config.toml
num_hidden_layers = 8
hidden_size = 320
n_experts = 128
experts_per_token = 6
d_expert = 64
d_shared_expert = 0
hidden_act = "swiglu"
moe_layers = [0, 2, 4, 6]
router_score = "softmax"
normalize_top_k = true
routed_scale = 2.45
balance_loss = 0.00279
balance_bias = true
router_cosine_scale = 10.0
init_std_router = 0.0127
lr_router = 0.000935
vocab_size = 6403
norm = "rmsnorm"
norm_eps = 1e-05
tie_word_embeddings = false
optimizer = "muon_variant"
learning_rate = 0.00867
beta1 = 0.93
max_grad_norm = 2.0
batch_tokens = 65536
max_seq_len = 512
train_tokens = 584300000
max_steps = 8916
dataset = "wikipedia_en"
Below are experts of layer 2 (counted from 0) of a mixture-of-experts language model. Rows are named router (the router's row for the expert), down (a neuron's output weights, with its number) and show model dimensions 80-159. Each number is 128 + 32 x the weight over its row's rms, rounded and kept within 0 to 255. Numbers have three digits each.
After each expert's rows: "raises" lists some tokens whose logits its average output raises strongly, later layers aside. This comes from a sample of Wikipedia text that the model never trained on.

# expert 46
router:094168143133095102134181153093114150096094101103158167162104148118139136133082136116139098159132143128082153093183134196125179162111071148036121111147114163086103128090142215132132170124079148153122066128099100116126111138103156137128156124
down0:131121180116133109170142164145080090091107152099129135110125156126076101115124120192123116167137115125122176113151110160139094133145112161162089075125142122127172148092138163173131075076155124153133151225148109127185138118128203157080110135
down1:091130127139142115126137123102142105130146078179118181132113095139159108084065002117128136131124104148174173197121113131150142173078132141157116159061159156121100157047097172113140105141118147115150141183128146105182081182157138088145173171
down2:075149114134132100157137166117114134135126093103101154163091110086084159086116122184201163152094194099148118100110162099142087128116130128081119113168140124061104100088148144107151084136111171129113147116117084200142091121100147103112156133
down3:169128128093121080179128114120085176125127163167125142153066161104125148119192141072111123145175128150150157157154154080162108099196147075090158117148107048090114108112153124097092123167124127087148194105104081116080153089113084120155140110
down4:086143196183139177130138168127122142151152117158138141147122171187173126150105088104104101119184109137203115082197167138167081120168095092100144051138162142127135097160118081090055124081148132145104117192109146123078102105117121164162194191
down5:089158120118163136150070167054144164146119163081116162178122104151110104095070152145136197158136121150130101132115119071109151141101169097116157162158086139076131096139131157153124098135127157144152085146106153132108127102149104149151192151
raises: "IS", "eg", "ran"

# expert 22
router:083122196150129190054170127123145169117077168107138173080154101051170102167140130120159077135122162099131152180107114196148155163112121122116055113137136158153104145085125118189145126134082085104149098102057126131170135170096129111137143145
down0:073132075148136089086117133068060152106089183124123148125097109153150103130142089128093095186158115096105138127075092120104192142158080092088073105088069133136151141141072110128099082078164114087167130142108109120181125112147075098148143132
down1:164140116101130151162113088130085171120202120130067140082128078167094126165151154089156111118144123133098130164101066194075154130123086137204181114101113107110148132165078109103166136160155110167141164118177095055170177123118111098124139098
down2:185145105145152099195121188107074126130139132114176139165152098160103135111078158168053072098134150100150097130156122084139084127134089135117098129110145171136144143181187133093156109069118066137108119151134135156139138145101143147098162168
down3:128165123161152146065120141080103097123084114117083142108098131168140126105086126078158124112084133144125138110187139158107155133083117105080129093111118197109067065075092114178105124129132175161101147072098117175119155141089125131132161174
down4:122170156160141139144135145100088163128112112134147113114132117083089102167094085144069121169151128126153141105142177114115118147083130141100104115112086196133085149147173126180082163077084143073146065115062123171128104093058164110160135169
down5:115090138142113095101088089131123095125068102062127129106159180151152114125186171128087108140088138122084143107136115145134161096150077102101117175142162110157113079117137143130103144154101150144129128113114087106129161075133140128130160129
raises: "=", "Personal", "pt"

# expert 127
router:169083165106088121121171109126158158221165118165151199102069130136127113116120128078111089105149176132101076163154158151098150132109136127110157087144177150101181175110135082134128061111125110135073126159096098104101147164124145109166138124
down0:165116140117138138134102116088118132084151149119148132118161137124115088147147084127198130117134102090129169093079107154137174177140201107141189141189137075111100132132151114138136082116136165119103128112154098113063087093191128158157144072
down1:142103103141090103095098124121168123079072088157107160163090134116165096123136048162081090134214149098125132048103073137153086160094148164107097170082119141112128165128119082175193036156113107157129089110163134113108180212135145146084123099
down2:127134137099158086129137103157167109146130128098066139091163116132110136151138117203131109081146154113111159105119157125144125115005076183102118137134172135148220137149188118166169082104142125141115141102161063096146120109123115160071200131
down3:143190129084152169136145112154076116165165091127137185125106111106079168115152094153133156076147103129135109160100129172137113173099104108083143133100108148152127162119115084117113076184112118164134181122040150190097107147131139084153173135
down4:135062137119114149128139115144129145147153124191108123091151128121162161194120132177098126147078150130134175150112130171167096125143098096146110140189147145110182169159118078139093121123069154095137096147128156143129158123119127125183135094
down5:153185128085124082125132123156178075120156158151151083087148186114166117065069108110149123110161098100135192140168152130101116159070201132119153098081146162169124111129047088169162058114102173136186130075118161137215156127155093087145129142
raises: ".", "a", ",", "ate", "ol", "ed"

# expert 75
router:104133147123149082092121165161098170142136123158114178154167125132093142133111108146161107137126111100104158104102121199108151083076129155067117089161134153135100130123090140123122137113086098113077164140075113082073135108148145109138168125
down0:141148110140142087120103144185182166174194075139104130080080111011137190135174107090111149089103131102138119113147210066136141048133089122139118163133169159097145162112097147125094181152048120127124169119115091135136135136169190129110169115
down1:153133161112156148107108152109151119173180130116111073160084128126097125150123146118083111157193104208105124113125068189148138138152114103120102141147091127118155129174132110026095130104192170093140108157063111074151076162105121120205142110
down2:110107142140073100120173128101101124066072108144113121112123112134123155086082141102082187151106097111122119110147139077111155186086179132101093054033179131098174112156135128162096171152134059156131144147118161124093145131153058150207170142
down3:118100144175150108098134164109105138116061058155073090139174109141127148068094083145090146189073121125075063132108131151129191142135131047078123176127156135117164176114078177136115133121140142129095144126135100143113161165167116123076217119
down4:096157119066138140128105113124106088152148078054092134066097133110081087087079191127176169109136132152120202090105100089110126158104136164093115119138140058149130116117139123132108131104076148089099161114097098125085161122058050135102093104
down5:155139064147180118143174102126109138133105119183134163103105101116190138085153070164123136132107147037111134100164131192133126088115087123188094099097100184101142112095063139142157155069155140112144169116178185119122082163087121127121091178
raises: "I", "U", "N", "O", "G", "M"

# expert 30
router:113157101108175151120164087112122134115116137072148123185123182105105101082110148092166120093142101055164122127118160125113097102105160139121133132107065138103170118135139142121142143126163053146152060108079126134130075085100121124139114156
down0:132149066122088139157192119131104124150168193083113119136156096165094173098134107181110142160142058158089143104134149126150110152119127170172153124145177128155167122169106122110155135058127164141108085153146133180127117153141162113114151151
down1:144105135176082136135175131120156144142156120141075100165120118129155125127095148100085136093109131142160127223139121183116132136153085093167072150138172102057143097134103111155157157135158121171154144068203148100159196158138149113182127147
down2:118188182132067110099066168111103120137034177087160102157081144187112150107106113108134143134127113080150135134183131194189106138102144141117129115092164102151168124127142140129096102128127130097112168115111137118185095116136128094121117126
down3:008090059143064106127127111125220129152142124153134095118159136152181102141109087043144161126077141136096210116133065126160100150186139121164144151072193160114152106126105123084162079084117137167101135140146161145140105094147102083161106138
down4:168125108155127219102078101137099095080152120126140095088138126179143098169118141137192147139149088122110125100119103150105140158122113098122124118167128067102113190110138120166164157128145152161095093092114130118126080125173186140144103117
down5:128142113117094111171119158110108141120133159061179092088201107108079154126158138101060142121108103104147089131116102125134151114164182130205126116109080102127089158171139142135114183158096158075114166137168120119128141165119100119197106125
raises: ",", "g", "es", "ing", " (", "."

# expert 90
router:158134142164121182150108198079117155143123095157102091181149123139163154100126147140108135121130159068204192193146140156119121107143142103183197102163089202119125153130123097094106181145146112139096189118146154117078113064142134151152095115
down0:117169105117091079127142178130157133128106132140133131083148161166126162185086132090172100087110120117061088155076208143116096085088165107104175126191124197104145115135088121128132118152226064133153113174145143108084123110115148139129165131
down1:167131119151078076120102096156117131101145087188142091124140138114132121170131085149098101080140152112162127107107132071099141073148165162140102142164160167170113168124177143124113093159102103192105113138110101150174128119192172115126205134
down2:115125119139102085145109076165088057123134129130130200149086121140106081140160107175154070119143103171152120154104182125094128150155117141103148136109083084129115139137168106163170095111109077091165089170112102119100109082121130124169139155
down3:091136108017140106094125120168123123098139157115169140157095097149128104121108168120111077178071155164071143158103149143132163172182182111123111160151115127169148120167099161119116161170212139136116132106146088129123121157109160134124116157
down4:116152151158086106141097116127068112111135092084111104145162098122121087184176129144116118161056136096106144155143149128124186116182129088129153159098115076148091114149141141113157160071169147116108095137117141084154169155112106106154087125
down5:090092108168107155148090141197168155149136165137113191159088130132094141132120140114148110133066114084147092111174150124180092059110113157114172115125106134126117148105077144112092131079148224075092166114074104167086115086126130091152094096
raises: " a", " known", " pre"

# expert 53
router:128121159099110121151121120093101093147097172096099058124123094199060132145101097147175129139088198153134117180163127106112154145129128167090148132137106097155137086190101116122144144123144121141095173125173092093131107157066117111103179134
down0:162115153152098151162165171065141139088166127169123119095138164162116100117138094196122068148112117158103111115130128106082142130133067101108130133074079106101104122156113081143117095121118133144152107111192062155173180066132135119101093084
down1:147160183136136132098136111116195125131072111106128078135170069199152140087148127203121130188143138167148157119111114120070081145148102128075098058090102154154146151153148135138174132176115139098107126187106098125155104130135156097109113105
down2:098117107141086109131154155138110192125141126115180094123158070136085158085117123102095094142102044155196091091108155126110138123129138172132062120128162116118109150183104147107124150140151098167190128156095114112148167134126177141113186134
down3:141113106110083122138135122131121084115079170125100152129108160119102167131113143156106135131151178115159146074113105126123075085184134107134131095122091150133146202068130088118079122140128108150130134148111144134118119129073100112175103081
down4:166098162100145075098128141107048135167153110150131126138128142147176185150139104179181065133198104084150085112120179183115126070079117097085068168115122182128074131135108154121151166120157130146089070123096144111069158088138062099090140167
down5:093117066102131169115158140147126119198105162059210084096122172092155109115179115099191077114062170136127127125147139118091167134186121101139190178140186146067094153102126083151105134145127134098153099138090194144165116105114081122089082135
raises: ",", " w", "is", "/", " and"

# expert 82
router:162160136125017185147211160150091105142124117153108141093070133154080167066168131086160129138178107129164116098131197122090086116073157112136158101109095118098150067160159210177132179109140148165146139134110167179118128166127139135154108147
down0:081122148121120139129049140110128133215096116156126141155145115135127164111168113106150122196124112095151129096169151072104047173131138163169155116130153136128109178163150043097127075079122141135149124096117123093109149093101084101068149155
down1:128186143176094119142082104154129143134118159137113137131107157152133102124129178086109119112111137120128099199129098078101055111126125155152131174082159146127101132166137142147073074150148155130110102075075148089139177169140125135147147178
down2:167117110097127143104127083139108173171140181127139157147140050122095115169117149115115129159073109163157162135088156209162155133158057125088121166165165189143110139128066149169089133169117149145123147176130119071115116079117131136109094082
down3:112163129075083165122136137129183180128135135135105123107122163133130192143146126179177127116091141113109168136135143191141114095174091079148100116107116147140043107178139146081103091096176128138132145137130156136044110140070135159110100158
down4:143139156100175147149162100143127158125139181110186149170107187124093106107124114157135151135157109140104090140174089126127129137106104139144101143119140096066172125160144065140167101149088174166137131147106112143079157119115159166124049126
down5:109148109101152101166145190140136096091104123116126148112127147125132093128132165113123098134113124064170169185102133149112159085135160157115151115102081126130151134165123116104092132161129117162170137106150152135106122170097112091136138122
raises: " ", " The", " 6", " 5"

# expert 85
router:163100127116074094109180175136173153129178106165112089123056175052106088106113154129138115122056142143114141137116160152113145086071101096105137085150166138118075176120127214152112122206134150138144150132204098183144118088144154160116143135
down0:161102124141139216150130152174165067142100128145129146105154151142106144101111164136108068181202091158117165119078148171089141126099156120179116090091117156169123124114160079112132144110120117206118106098182151103129094128161068123112107088
down1:106152116121122118115148060135079155075077178204152104157145152116142078120125135167123148138180103143074078106127105147080137176147092167092080122121111133136115096176178116125117161145105112096125120150077088094099098191187149120141118120
down2:145112099150186111177119139081130162121213120130053137113121088105148137145143073134072133152091120065089106127147090088143158108172111125122127152156103115059122092042148134194166090127109104126158138124107158159161101146088164080159146123
down3:139134172081142145094158061151143128115153108158139126163110077135139077130086089180082085138066178115143082144154129120112162174111146158118151108057121167127091145085176117156195105112096182179120170126128173162138144156077136129110204108
down4:132170129124139113147133096112129042160112125138147074183162139168183126147102137140072125143134105122127148086074110113135171127132170147161136092122125175077124155165115192100095168146075106131090139109074121090132141097160155182150136126
down5:161138128166167122140115123114142148113183088131174065121089097109142148113102144141087128095137085139136120163135130159116099114125180130144158103116103134072130137125153154144121141086095100151122122124123102149165195151136099149115143159
raises: " by", " the", " out", " their", " up", " around"

# expert 42
router:161159129183085160138205135141087110115094153135108159126064156170127133083112088124110132106180140074107150130138145190107084149149197122133108079145071108099149159119158211138108136090100147123152150121093109102186136149165167138085079126
down0:111142116113108122118130110133114124115173071108117180135141136141181167101142099127130142164063120136116108139174149142111137102172162119121165168093173114165149142115146184133124076137144105116097111078110186114138096145145097142147163145
down1:134149166109162081078093126071147088150122155088145118097137086182137169129196155110169168159135167112173087178057133178069166129102101096140148130112161072118113182069135130120141133158046133102137186090165168130126176111114091098116138080
down2:129137134122121112128120115154121114193134166075074188132131162148109138121105118151171144210109114127165113121069125148081130140135168146149090104109168159145127101070083092161100168113115129126144169089133096152144097190143117136118139089
down3:142125147138100132092125164123138087120109116188135061159149115129115162162171111137131150101151127103142157098077134082114107159115187129122133182105099178122123161143172111102115151109120194166105134120117105154100166118160132177157093121
down4:089164126101173113138153142166112156053108118149147123162181112155077080201117138070104116113106133113150102135112195112179114101116135090100142142109178117135136138095089105100120162121111098149121148161110164070117119170109124135108134109
down5:151086132206166173095166152194077095111111131134139095120122142095072180131103164147172133139116155151173124157112114141158124148106111076113165113133166161108075116133173134122139138161142163160082143132109121180129162151111206184105118114
raises: "\n", " —", " ", "\n ", " –", "\n\n"

# expert 107
router:113155120164116126136124128151097133107103184111096147112120181158129130061122104132133097128156168080100152129123152154108088148181165160153129084132115120102153181095150160130136131128113135083119174113118154122098162137160160156122088139
down0:103106106188157126102180108118222105151152088190112077172144132124154118095140134062147180142096116125120097122086159096132107114078146091170148074138086123120134142164125151122154140131067174205149186110133163131088165196166105135126132145
down1:096131116127098123152151156153132176156114085129111179130101155157112140175115178093128118133160157079103094154153160140140129110122119105081114120087143165142138148147209137153168196086181146094133150089104121126143116092151104105156120147
down2:094086127176170154129133108133092162107101187188108156127158104147139124072094147148113074128129153101134152078155136149127138112110129126185095079103122124133174139187116176123035123141123190199079095074104107045091073129192173109089154147
down3:129175183138171146187130119090158111116114120132181143144134064140129093083098110162145108099137156090129177111190124127136117126095094130148114101120089097079165120171115115150149039130148154168108129148113093141111079106155130077079165129
down4:136056168105150110102105183074163128107083093105098111121157138130102161150124106123137116161132066161155150099185156069115069146126155139130139147174106088074074120093119133105099163123084094110127110148156091107173152138130113131146181099
down5:102057131155144117109175120085091116148118090179125149042113151127072146149157138132072131176147144156109135109077116158170096085174111100098111164096112115158154128141123174084113125085148131208158111145108107126136173117183185137105170138
raises: "\n", " ", " —"

# expert 122
router:165081072140170140103100099163106144107110103142138104086068107100125108150136157096140106098037175158153165112132103103155118087098115131094120097133140158197084197142103187153154152114104119148227073138125189096141127152158134151132173098
down0:170110091078132165137107107089101096128136154126135162133137117157150095142128086122168136084168130080135094116065106170141156075138065133110066088106123092159164125173062137202123161109087065129087154152132139105122186121144130128094109188
down1:123169158082197146116133187118134133172146134170103148148090145154133127087077179136125123158108127121107154133183095103051168084169144146141145147175158179140141121100137133094064120077172160144105099091107072112153054114102108065144128132
down2:120157127156111132125134114101108168094139082138139121099003115121089113093131134139147088121085088090146175175150137097108160124167092097124127103152167145100111124162081075192101073160139112067119140056105188132133128097132148142158149110
down3:163135155164093152125100135148167140141106159142111118180146177144143127092078129125130103081097059170120118072091136122186147091121110160128105120112138104147126137126156173126055090154137169142127158124101133129132089125080098106115118111
down4:077130164117186134143079153119121142137123158126133134112176156132104233108100150115111184123175148111155094156172159127100142105082091161142127079127130112153149104107089167125192135136148138135133062167123141135113146163117144143104140178
down5:091095140148182104072124073191119142133131132099123048129151109161094158132153073114078087146124109130165128114166138125126095118054141181165158157089123162100097143133119141138132076197136140085073141107127143160086143128070060094104107075
raises: "B", "1", "ch", "ind", "p", "based"

# expert 51
router:102166153149138093078119170137104088072097156147165105104104109109146176113124137080051154108115129132125122189099168085142075102112082071119203097136170092122101125039180138089145122149157163102172109116134172133096106142138116117150111132
down0:150135077123145127085124159202154140116127139115133118175133168094079109109109101179134154149077168087143112160118182100153103167128125178095118121164101092098096149125163103087113078122101081158129118132194124104109146085127094150172145101
down1:075182091098139090143134166117132208155135124152124107061094136111100099141143127115154144197084155149153120137146147100117099104173155182120147136043179134154106163107131135119176109128131091110157085144077125098148082175086099140136058132
down2:156117155099136200133107112095097108111084139141163081113060087101126098125078200139090118104093114106103124113187121193153093149178133163092123196142122105133142132140124105126118122154111116156118105153180146101080086140108108142091157141
down3:152106080169076125136137178156056109120145143168102110113136119183127110109104120131121114109133118118112143181160186119143184135113090167135104104145142118138110088174131148105111159113164113097133157143137133175121093172127121141103166160
down4:135110100071100170154088120133129150142124075123113152161058177170063119106166128112126176150169098145165123181117166081140091168121168097144173196165133190141151153118147122130195123112154171108073168140122120135093158105124123113149163078
down5:096120067116071085122082134160151123178124132160152129153127125060120124148142093134122159189124111126095136168135129087092116156143150144157087094057183145159127113137177142099128133138129139117083107082187144087174121126136143184140107144
raises: "\n", "|", "===", "\"", "==", "-"

# expert 17
router:155121159129107136127174178145162145154126165148103110158116125094079132070134123133157089068145154097145151112108160105127105114145126087091172117125138206062120124077120097091098134159158168108125168136154127139058172093108077121164098081
down0:125092122187120145084131141112160100129141193136130120133114100128171174121161097122128119104117109145059108101093126110173110156128124103122108126071124142088094134167164121159155157080146131125100087077157077150127132149150093135189156151
down1:103098121116193165144128185215053114112149106134111087131104150135169094129155095114121125091164151149092127127096172045132155099110135149105113119127108155082091160098174118148108120129157099124136166091094101066156158097148138172126099144
down2:107142118103123079129158090133175162117135124113130113129150109142058154142167110065098127102120121178123120127114085134093087108174119118191119104183148098107173145154183128168143110150102056105122126084092165110139167150086111111145102123
down3:128098102187136147121124091144129130145192149076107160153123080086175180146068097099142159080135166120097094084147115120117144145149119150142133124183110118108103163088121118152105078178141171116132069147108099151091105122142097144118135114
down4:088145120102107144108141062127085095118155107140119112104124125193121121087157119156087139107155154163111163155102141148101156129094154117110128168126073196107145078168084115162147117102147132177141112134113093020079074160078108122115124112
down5:131089152114187126159137217143183133151132175161134145127178188124120104128133167098171110114128134081114214126180088108115101129121103109154167101136111141157121130171134124173156091098109132161154180145092105129087142123104094142180119138
raises: " also", " d", " h"

# expert 74
router:094124104161163063135139187145081102133135168126130149128164131081074129060076164092068114080136149149135142154085089123126113105153174139182104074094104153094127130130111126172147081107112141085114172181201119177132123168172155206116125238
down0:118081156105074112142124078118125146096138156103117114128148150145123108121090184096112090106131140088118144146137072134167147153177067098081095110114168069170106156134026100100127129156150126165156149180105123127126146156123122105155083163
down1:168160167137144121091112111128183139061180152098162145112136123175142153144104151100158088140114112117105155133158172161156105154111169088085151095121131145075110129117120122175144156088145090135116200123146108087154127132100175139136069090
down2:072087154126146113128129135102141142116127133153070124133140096127101203151219124126151184141070121089100089147111124104148144101110075085115139206128120118115178120112148147116159081121133136095138099071094129137094146095122142120169158155
down3:138123113164117164167140060128128079167094164081153112090161091129115133122131142067126160126103161123120140117128094127129148076213115138111103082166090080113105183123149169138123100117081166124163129119117158173045088142142145167142173133
down4:124144128058121109128092147127163115206165104137136149146156124075108129199165125145116134163122123139098107118057113149142133101150121141108163142103124115100092163120039130112124145146159115170127113080111129180128132143109158121129075133
down5:137168106115145103156107152107086081122154095110142186068131120137080147154088090197112077130084167116104102093094060136155096182085107155118132147183144131132093185138097108110137141079116073115140127194131153143129110097124199093080113145
raises: " of", ",", " in", " and", " for", " as"

# expert 1
router:212116136131146165155103137107106154070155102109145099091072135143127196174161120105109055140074135094151139146113126084117106082080114091096124104111164113126173094166128111131153075096116129131165164138158130121145179103150102162163146139
down0:119188141101174147094141090077124040150128089180082075116151101119136153127130112154143140098122137150153118095130148128099177121118104109118024135090152105129223090083132088170154152150152127100120166082183114129164119149086170129139115144
down1:181145087178137209156169167136090163115143112176101086090140130158135108103090149078131101112114121179143090139148167196131152120092157140120162102156096107161120160135125150169149111081123090182186134152148161078082219132146121152121068126
down2:100125141118151101123098155081234108087132144049158143126101157144164148097147115151143174160148167077096128113099132187152112174131115132084122090138154192100141102073163071051081167172128099121137138128098164135152093137105139093122128138
down3:131199145079122134094159160124137128168135155098150141109129163122113108126151104099140145213136142118130144159129116120081193123139161110193114130046090090159128184175119072151128128159108075146109104172099186092107122147141084104152179153
down4:141118109138169120112119147132084175108085120070185125145176154095112167088167148101180183161107117096115132145162113131117170125143168112073149100109124120111152138149072103129124136132039172117130156127082062148176154155124148149100144168
down5:114186136126088104193146180141163167129206138128164131088167099068081175086133126119117122090099121122155091128097167136100125061165076168138101113136194138113082134119146096148127143133151095153102185066121161145140167117101073136121081119
raises: " the", " their", " its", " a", " his"

# expert 98
router:149087148156123104148111060128204149141040158094137130098149120155103128120132072075163140167161149119116128084141085071186175231112070069091111135136165157124125116109120148091151141172074107154105095134154106082156111112129136140148116085
down0:106166097158162090169148130182110171119117110197111127133121087124157162111126161106073168097175107188150108167143133107164135084118139102181086105104142107195124124084163128160124146165127146131129135104124125102181155131088161105136093076
down1:145101076148143125162114095084121145074133140170039177078134111142088105193094208075163187110138077153143212207131128121117113095152111097103114168103142048102118151147116148139056139129106116133087079138131088127125108124150160163118104149
down2:111106137134112130077174107136135137140147080062133123093104149076175150110134113186116082129123137137206141137130137100160114114164099108093144119074161092118118110122157200093191138066139139111071144083118167163077189197166155094115107138
down3:131138101130139130145167146133084138197122101106098146164129089169192205158138118118175125141099103215119131153091116139122149160123151143156131078119137088120145094159089142115118128092143173195103183085131081088144159147123137109094082091
down4:121084082145108137119137104153221097108144114226118119150147148103099147161137097134134178154122120138076149142126161165134183121122115141148096140161133110142092146119167101100150092096117141136122114155176137255102133116132114105104130119
down5:091106141163157116120091082070076139159140164166100121123127049205209145176122129112139149153119122112142112124116118183175107179168145092121107138174102105178097174192131148119106147124142119166134139196177058129131131111112201133121161145
raises: "io", "ious", "ane", "ium", "ia", "ic"

# expert 12
router:136142122120130100130099156115191111149181099093109170113107114132120107143164115112126155149144159107177192085109166134124165146111129095161109143155107112102088142154138182108169160167108145124096116174185149115115144064159142155167128110
down0:137108131147118144144184136099187197113098146118160100161181099136152073137094183174143120120171106136144178124174137106118106140123130104151202064112170085145145133104146083147054176134154114088095070103151112103102134109127077125094110107
down1:136171088119080121117145206145102171104170035152116084153171093093126094175143098128173117141076148157134165126142099165059147116166145126158120099134108145116155137131112140129095149092095174140047112157167194179168165137170122076077147123
down2:120120081150120104083118143110136153107117198142067138111114064107172083133117158171121094146159165123122097135139126139107177120069100150130117129111087141118134096090141113142125173131098106123096100109142148151177108071173138145094112085
down3:138145140094147139119118091143137137148097120065158111133090137092146160179103132105126152151108102093123166132141178121125114127111159170161140110107170132095144229132107134123127120106069137166099151120080148158165125158167170095169143178
down4:158153156156140106166123174148087113107184139154150123110107097114154131124089091159137161139107099120127118120182182123095059093135112149174164195129125111150144112128130101096133073205123124173151096150105117160157170182154152123137169134
down5:092115160163084118138133181066153113115180131117092054114150083088113083104123109116163163150175151088144156144138101142158156156151074119137144162161175081152140155101178185122122134113110156111142143162141081128194120105132188140114136053
raises: " the", " a", " its", " their", " up", " it"

# expert 68
router:158121073158185095101171099145075078096119132123134038114153064176135113105136118116138159121073109131133129112088140054117123076079109113124103101155106209126048206092131119159124111173092158188175105121105153112143125125191146120112167120
down0:128146103109106157165121129121087147141153125131118134215143127128122097084151104174148127146165071117141145108129167124111148107165092089114106125103102102101127074124097102122131170188096079132153144101170116099105101168110068079094101066
down1:132138151192128107191109112141126155105165099109118149098144108152142083109146105124137108089064107189121120184119104152121152140122130059117126100159117115093136098173099133117084180110136076093157141119169127076152152137137117147149111162
down2:102136099178130135082157104105133064089083082111145129120113125111153142159106127129136124070132093162150181185158125120132180072083150144112030140105087158083161158129132145090168105126123190086145068111112149135113145053155151113104142148
down3:114168126164159133132167135142131170076153215140118106178125113166147176108117101120111099147205155149123144153095128107180134158106103101160133159118133151174149159167134122089104083126134132124096141155160112134162106124072117088098096067
down4:181102093055121168165126156129098108139163103165091163121131094083125230088157135148125135118138188140136146145106096129121063125172118071158103108167162126124111102162130172143169115114122121140102152172188098140171154106105107153150092115
down5:167153170059131147135178122183125135139120109122162144119167115093132083091151091101140121114120104152129102104082081153127089184122096136168129124065055080137199088168129128153131185132072138099122098165113041178127092081111131183115150153
raises: " the", " a", " his", " an", "in", " its"

# expert 31
router:069138121157066068091135178103062106151206130083119119168110139116110097123188137148076139066112132128114119098069124139106166134134151157142165135149126173143086114116157147147196146138114145134115148153131076129139125097208146193126131153
down0:114088091162094134087113094115127120146130142102123148089155181142154137128071128099108133174097104220170147125088126085131135113120095125106119126126131087090072150132155163155102139069095081106155033068108170092122081161130124155114081073
down1:151131142058118131124082156166097139162148122167153142186145148138148149107124109065154144165173125140104141087057090148064146145125108114166157080127187114129143176110149058156145145128047091110172085064157106108102152109130163161100091159
down2:181109219128164108110135168160145146132101153137099176166155076112158155171131137068147164160145135170104104179153161112154165148160168178136122129170118124131125153104123061167133163147084155133133129116103098129110144079107148088175110092
down3:144132175064118109119059145129175130084140175162100133135104139126111107165142161131150104178134163103104086085144106133118183130107132115123135107155146157126090138135116142111137148172068133080150136113151085141164139115194108111132122129
down4:090117167087125140135153121136131146152105144092099153112114158172047148124086086170160162143100167174164154139110093180124075131122136127115136144143140153127124157083118065142160093122142093164123117164161115108056124141154116103113111054
down5:093128124156131113132157175143127101126125106174161124128137166135114068083123144093091086062090117108144135090165137121121162126128043067142170149130148124080129156159178081128229131143145104142084095126138117159099125139236167200124086099
raises: ",", " in", "es", " as", " of", "-"

# expert 3
router:163126197101118129151130111107167209118095138125146134084143181128181136157147107096134085145154170134086090116094127125072145127114172151113088087170141093127162133108130112150094130124074122123132079083180188086109136094164109120072125146
down1:161073091149165151156162128193179192093106131124118139095161120129218101084131129179112137083144071174111124156120096100132187116186116115117146094117117103079117108189139089141128142094121127155147124100093205125137172090170149107165077158
down2:080143102112034121150170093135122121122105130136116055093082123149107110083129120119147117061116113165058124110074188127102130138146077137126145169064133109048128119122110158151080126136146148137096104163165122101166149121047166140118203093
down3:166102140174138082106127157167112118135184141124105105157191124125087188073084153122142171137129072044184122157164130142111135112065107109157157185095118133072127141145133135103099093143115187144150167160141160170132054144145130106118106086
down4:086172151152158146143128108138076107121146134121159099166142050125130126161113168159142175120165115133159124149159098187161180094142100116146217086106143150157123120180117131085084039128145148100102156139105159078122120049103122101144114144
down5:137154125098170118179201092120094126156156137170150117123109069102124177172172048098071165094062151156094149194133094074149110147142146153174091143123160128175152162089135142115172117107157214112173109119096193199065141174112126119169166090
down6:124121137109181123110183118129152116147109072090068107163137119149157122132151124092209091188126205145174115143145062058136101109116141147128145129127139096091117132138171137126090069170080164158182128066143104108155106101166132184074110131
raises: "o", "ad", "ar", "at", "ot", "ating"

# expert 106
router:120173115156119153151036192117166140143195068110091068123109145126144175122143140120115128114057167111129161157143150119098169097133111128157141128103116095140143130101130150130110133152114170150164148118181141157118127075133104156112198131
down0:121129142133155125177174123156043109171145183107118131130164163196073108104159087157104144148134118104158139177167156071056116131148088151126151105148144165157142137124129137149123105092076166151119147118051171085172123167181142136132151227
down1:160081144169099138115148202078135089137178094105123100115112135087034108153085103122151094126126106084112116150047125184142091100094138098164132032087179167147071180071129135130119145122160175163141160058133106111177153047115130110156145183
down2:170119074216181127139159189184125090125128095203085149081102144080118116110147107084073135155115186094112142159144122144128158143151075121140126095187148110153089150144147112127128145080096162100109143156158102148136080142124082137125096086
down3:118155166125135106118120124128154154129139101128130110115140149098196141151097165144166125140107187150138105117135136120065216106173109074163098089185128105108145116128139154171128132090091163126148129121130159179213135090125118140139105188
down4:110132136138132206116127083181108096131136062112144101164126135082172100128119117123081119136093081155119098113173181168125104168148125097114118131052137077104120124216174123105169142062056131163089105096153098095124181136106083193096100250
down5:061124097099116105108164154147086092101082131146126074142158112193134095118081096104106128166142096157179094085128158185115183166120159113090091166150120079132187099138123118036132156109076148135179111148165153150143095109125115163144150196
raises: " the", " to", " a", " his", " by", " its"